Below are experts of layer 2 (counted from 0) of a mixture-of-experts language model. Rows are named router (the router's row for the expert), gate (a neuron's input weights, with its number), up (a neuron's input weights, with its number) and show model dimensions 0-95. Each number is 128 + 24 x the weight over its row's rms, rounded and kept within 0 to 255. Numbers have three digits each.
After each expert's rows: a language model's description of what the expert responds to; "comes after" lists some tokens at least twice as common just before its tokens as in all text. This comes from a sample of Wikipedia text that the model never trained on. Tokens count by the router's weight.

# expert 38
router:135122135135099167117142124127107153108130121155147141174106156123160105146143142157113114094157105144105136092122137095108105133127106134164164097117119142103111156118137090153102101175107147117125105159152173093153146173151076139153148105099159093125127141085169098098160151127156112168
gate1:179147094151165085126084107116131090140088131142162131141136115156120165125147145103144135151095150114169130133091143150135151121118135121147159131160163130105072127073138153107117150153136143131159105158145166144145090143145132136124162133111082109173096090110094134093112154172152160112
up1:097154160163115151119106110115118165079137174156133137117137130143122119128105164100103145102109102132132094109068104155092136162116089138167149094124122129141148117094144123101148162158170142130130148075062158164128166125124129144122085126111122120164097189154130116133158079109126111135
It responds to: Two-digit year and number pieces
comes after: " ", "20", "19", "18", "–", "."

# expert 43
router:094139090103119163155079134160118109120147122096128110136120097133133106123125120168102159097178178171162146122114138105144129090110112136150105146079098088134121138112124103133162151161123122110139125126090139125159098141145123144142138104083135132102158096141161152146091094159134137116
gate0:087067148151117150161116121088116148148097143165129127117163147105137138106126121134153157086126171117108108137119114121135093092146111149160161142147144159164130153138116119137139128101117151104114090123118159147103086167132108111122109157127128121158094115122124091120128125147109109138
up0:190135139099162118120172136173104134097105153079120129156092121116139122130130103123129138149094163105120114102140112147132153124114113093112081130123127119063076092109130138118119156118131104135152158136097104122166128135127144148107138098087122169095188156113111123120117120099162132125
It responds to: Prepositions after verbs
comes after: "ed", "ing", "s", "ation", "ated", "ion"

# expert 32
router:100127091107101151107161115104124153095146117140125126175097162109130126122148175117110095091121154158097165108126177123121143132172094130113151091110116111088106132086128092125097109134099148090165082148166143118168132161146130155133158095128139094152119126123095093127154161125146133124
gate12:142102076123150177128135136155092085124116120088146116113085126120095109150088125124124161155125140127157092155127152124153188129163144055149148082107115078121098124109110136093128113140136103112103132125091151137130102081110152145112127148126138158149106122131112141102114147143145147124
up12:116154149138149136157102138169175192136089103172166125144127116118108094153150091145179098107150096118127110119112157108150132112142091149100071153100133135145096169137136131131121171188104121106148142105122126105144099158107078136105135108119143106146169095128103127122154144106142127132
It responds to: Single-digit number pieces
comes after: " ", ".", "–", "19", "20", " ("

# expert 54
router:124096160152101157157128124156145159098104103098156149164096145138155097123153148161115155095118101160121145114098116097148105102127110154162154100139108121097128155141137105150089112155095129103104097156155150096150104159165103161159148128138155095099138141099159092092150150153108104155
gate0:129124092121151126155118158125075130147187097155115133134150151130137130104097126147099109131171147136096104178162124137179163164144187166123147166089142100131078137083130107137150116109140139128122135102117097148139128128095154098136113157126116119154121143185159146119062106145117164105
up0:096129130159163143123112137132125114145143112154125140125125137166146157121117139123161124144085130145106134139142139082153136132148127111098117149152188149168158124118121128092116162169123136172137091123115171126124162134148112108101089195087132117090114106148139126128089133113132120113
It responds to: Single-letter word starts
comes after: " |", " the", " c", " sc", " p", " h"

# expert 17
router:117089129104080141118134139159147134137085125120115141143095156159156096134111167153136153088087101170120145124088135093114115093111094140168158098153097132114133137116107101173098127170106151098126102148138157096116112146105125142146130128113150112101123117100119091111152161137153129145
gate0:093144123130110127090116116130149108174143150114157094126142127103159112125081150109090133135129139128143101105111116103094064164149109158143180131135146142136106073166117097132167124157179155141129130113102143157124129134108128156129132116145143163130129147108133121124134125124160138124
up0:149139125128162161163123149138122165078105106128128137128113109126113180136168137143124126100124146130146165134168141179160191124087153125127098145120129129119134179130080168142117113086093137091123118130151125116100118122147125094121114084087121140122125092150138143100098168138125085121
It responds to: Space before numbers
comes after: " |", ";", ",", "|", " January", " in"

# expert 0
router:137119128130132129148115102146138160073082119118134117165128148126131093130127127180166169135107095129109134149096144163154081104126098134151149135175119109145118127141151107143116089167159108114103096148135122135158131135146135156107125134136163165093117153103173131130143127136140150138
gate18:121149156117106118138114142155143084112118140085121113158160134138124128160130102123147106131096120146133171077115149145123137165119129132134135139118119134140110128124136117135118147126124086143159087146124122145122106125087111138092115092120158191175148125090149140082076111121107184118
up18:092144079130093107182102190111105098108107143113118082125151093214119130163110162150100162157129118097144137104118080132123170158136112133107104111140136133131151155115103121131139174119137099105115102103134121151143153105129129134094120117129122170105104139107133123145127097110122146133
It responds to: Verb and noun stems
comes after: " was", " to", " Rep", " and", " were", " he"

# expert 25
router:132117144116095119133124133150117100131118097125132107140117148171136134094128161160104127095120127114111143110150099115104137175156165136093149150127129145105172130086092112124097094154117117116183151082105125116156123145146108169093136113127128105136123119127121127110090154133140104133
gate19:106160145091145141099093122127100123135107126164116129177174138151112093134105118153149121106121108131136131135097154144162137141125149112104114147151123108099111105136138132100132139132158129172164131128125141094157079077115142125139187152137169134111145126161154159078127095096087121105
up19:081137125138144153169115145100098148162154128124127084102130122103136145129111105125133119093155098146158137121166136113152161116131160116113137146150114152130113129118146116157132104125144101123180148126141113163122145152133100111121124117108085099128115153094106117105170102164166124140
It responds to: Capitalized initial letters
comes after: " the", " |", "-", ",", " of", ":"

# expert 58
router:105156115115094087125096142102159141154139124108137138106098163109119112103106113140138111140142160134138169129084113146094113155111108146156111137083145142149128157152147102173188130147139153108167115161147153136130096120151098134122136112111148118116106085109112050114107099115131111137
gate0:108125128109089099147081162166135082125105103129094120101119139112118181136133127119108139120167123156096161084149137139131109158108141114133141159136101149128166101152141165128127147069148103123182099124171124124149083105137130148116147112101073115118084129149163124152104122146136133120
up0:130141117088141122128079154169121114142138175143103094102156117164107148123084133164164135149106139141126132132124086092151117130138167106107097159149134150141159099155136111135183133098126121138084138158128131119096105123090155134103124155120109136084100124094109116143128098107150183121
It responds to: Conjunctions and copulas
comes after: ",", "s", " it", " It", " he", ")"

# expert 61
router:122091160159101156154133121162142158098103100093165143160100146135154098132154149159116149095115100160120144119097118095144106110133108152164152100134103117099125155138135106148089118155095122100099099159154154099154106164167101161157147124135156100098142141097156092092157149153107103161
gate12:120184147131101107123100114109103147160118165150149147081116127142149170138119142112156081159142141140109129134132148079114149137119161094125175144094157164130145159137106148158125149121109127143108156101112125152158151124106170118081154121117106153107121175193131102135169136128140109152
up12:110122082112123168083139150160095134117156130103138117164130140133133135136081139104123122124113112116113147142100140114091148133094163103111104120173094132130187147145113137155113118140144121136126142136154130131104106137120120135112159125151073136147116161105100118133129129127126131046
It responds to: Table numbers and fragments
comes after: " ", "–", " L", " de", ")", " Lab"

# expert 53
router:103123145113135118129169122151120153127092133132091123154145133114103136137150123162126145169109132133100140122097125114109088112125071137154165089171108132128101102113150145148122090130125081137101108116136120112115159126155112126120154145114158126140116181076119135113130145128069117143
gate18:157130121107159181148114132090115136079176122142138128095152115119128151156165100132090087157116121112146125167148120108138153141083154138132121131144099159120170113138138110128079138151131153100118115137139119102169144073148092104139132134177146144148158143116144116104137136127144146122
up18:132105103129115160114143139105141151109141110154130157089114121116090118135137099150170096158128116130123125149106162107126126164103154129123115150104101107116103150135109153129148131150114198144121155158137143084132094139179102097142144158128157155167113084164150123142123140139114151094
It responds to: Sports and media nouns
comes after: " the", " |", " United", " Ch", " The", " ch"

# expert 63
router:123105131129100163145149117131139152112088111091127128139107128182138150115085153166112165101165107159092149126120124152141102094100137116097154129109125096083173159126138107104099114133102135132118086143131132098149127156161109125165140163138165102185129127103157116122100161147093112162
gate12:125175134124156086093131074107113123142150097164134132138090129094110120094116133138170170115066111091129144126121096146120111149140120100106108166103140109140118126122138109105130120124143115153093160147115120117102104128123111135110121115145170110149145118123151107157106133097138128080
up12:102164148096175095111139089108167139134135115181110102115113120101112124109123148136155138113077143116152156145144116152118096144151126129086124148052160106119103146105140084107146125128135120142103111141100095129132134130103116134131159127153121135117131125118151109151090144099121151086
It responds to: Capitals in acronyms
comes after: "A", " (", "S", "I", "E", "C"

# expert 57
router:170089135124096133121147126132159136094104110118140120134130176130144089119114131133167148122152104150136122120120091103113130097109106097117163111086131118106165129150096077151115111155136095092142088158096171072135113152132133178150131142150158082119135169100139107140137149125123147136
gate0:077123158178148147159188105134083145167139184114069100154139104121140159168083092107137117130132117132122162128189126118110135107102165162143127127141119106099126096140099145140120087126110141153090123163125096133104129162132178104149099131121088100132118145130129109113149111098117106126
up0:134136092128168138096135166130108117116151127130106092136140144155147122154135157133163109146115150109175104129136129089098124178129120121143114142125136100152182123120141126127144138140114105156178124101115121136153115102108104135125154114122106100159105131086096149123121103142136093103
It responds to: Initial S, M, J letters
comes after: " |", "-", " the", ",", "==", " ("

# expert 19
router:129144115141134140119149103176120136103168108100146088137124111177103123099062198137113136135152109155148137131106106108156093162118092139136130141136090138120129147171159142121103159129107139117133097152134143129117082145081113131144141167119158119097150108115131109146078125129111099109
gate2:089116131152152097135115129128121126142131148132132138135114109126143174125145171097154091159133100144058132116121119156140172101106163129124229111155148160120189131099109113119118145113161124125144129145146133133091174153096139083121134128142118127108089078128160113085135121128132174146
up2:096147113161103104077128159161152118109143136129133168118165095110120145118115119093118136123105093115156115099124081140114085116150080125157110146149143158130143149167134116116121122117102097120140153108142128156114144107101132108120152069112122154126139109177145102133137150106154120142
It responds to: Articles and possessives
comes after: " of", " in", ".", " to", " for", " on"

# expert 56
router:119094162149098161158130121159141157093096101091156150161101140137156099125151146160111150098114100163121148119101118095146103103130108154161153101128105115092131153144136106149090116155097120101107097159154150103150112160165098161163145120139158103098145136098160088095148155148112107156
gate0:113147113133112115152095156131122142191095122152154138113136146111121115126130154133131152155111119165128141161135137116128120134183146104080190131117130153168129089096104130098174185144105128095137116114087080171093150141147130121090148159144095154145134191128141126161140118123169150153
up0:086118090140144096162127093113126170141143162116134145118102129134120125121134124132122170117112094180132141125127182167146097098183153137117090119129113099162101120157135138140132127109113130132155153147150083144100125145136128152142139101118113146097132107165097111128132121130170162098
It responds to: Mixed name and number pieces
comes after: "19", "20", " ", " (", "–", "18"

# expert 29
router:120093160155100154159131117159144158100101105091157144159100145135156093130149145160112148097118101161118151115097115094145108103133108152163151100138111119098134160145142107154091114156098121108103097159158151095151109161166099161161152120135156098101142135099159096096156149148109103158
gate7:139151105093127091148148110100094130127118135126144095128115136123145159135089116123093147145155123106124135162150085103072130156114112142136116097119116140124157111137114106166143145076144143133111163133126149145126142160187104118099116123144123127136161132154091102212130106114173119128
up7:158131136101146166146100120106100125118119152101118128178108105154108140104127110155116138109152105109129143129122147112123162113075146143152115127094152117114155158151131105122089135108138075101081105146173146142109118138119118109132117167147124107141158091162160097120098138176105094143
It responds to: Mid-word pieces, initials
comes after: " |", " vers", "-", " a", ";", ":"

# expert 11
router:144093156131095134101120103121150139102104115102151139172103174122137085130152097153123129114142096134141137131101091121128116102104100152145138113127099127077133163132149110166086128144097135107094130175134142107143088118146100158141149143125158126096110109107145107080139126148097104149
gate0:159133138125107174145166109103096122093136169127086119090130147155137130100108132124139155150103114131119118192117138106082127096113125098130071155110107075135183111129117121083149192148113137135160111109099117106161148100125148126128094138101114129182138161145111175149105104085122114164
up0:106155168133134080089117087090118147114137119137138068120136170138125155171118138144110173147103171122168183133122102123141103151098142123116128128106114110138118138123116136184156118117132126150085124145172130111141106148159126092151145122156139093074149138161125057159107140135118151093
It responds to: Month names
comes after: " on", " in", " |", "In", ":", " J"

# expert 9
router:143112127144132151150125154146142160113112086137155165153105158159157099121124153131095119137083103167135150143087127099172129117152132154135151120136108134099152153168107104143096098168101167097101076154174151098175084160156112134132109106145169121109117137083163120130140161149126092137
gate1:134168101122166152153092111153120154147142109131146130142115086158179108127152163152170165133143138169154116097178148140110170120121159111114155148170149151112103141071189142134142113122118170125114159096092135131149167092151108124133129103116138145146158109143134137157085118157092155099
up1:123099127118133114116138156110109100091153109109158099151126113140107117103114072087094092145139124103113131135086125103154108180102127145173119103104098118125183132145101073093159141152091093136101109171124133094135109173119147121087123141116119124157112152144102114120122099134111132097
It responds to: List-item hyphens
comes after: "\n", ")\n", ".\n", "==\n", ";\n", "===\n"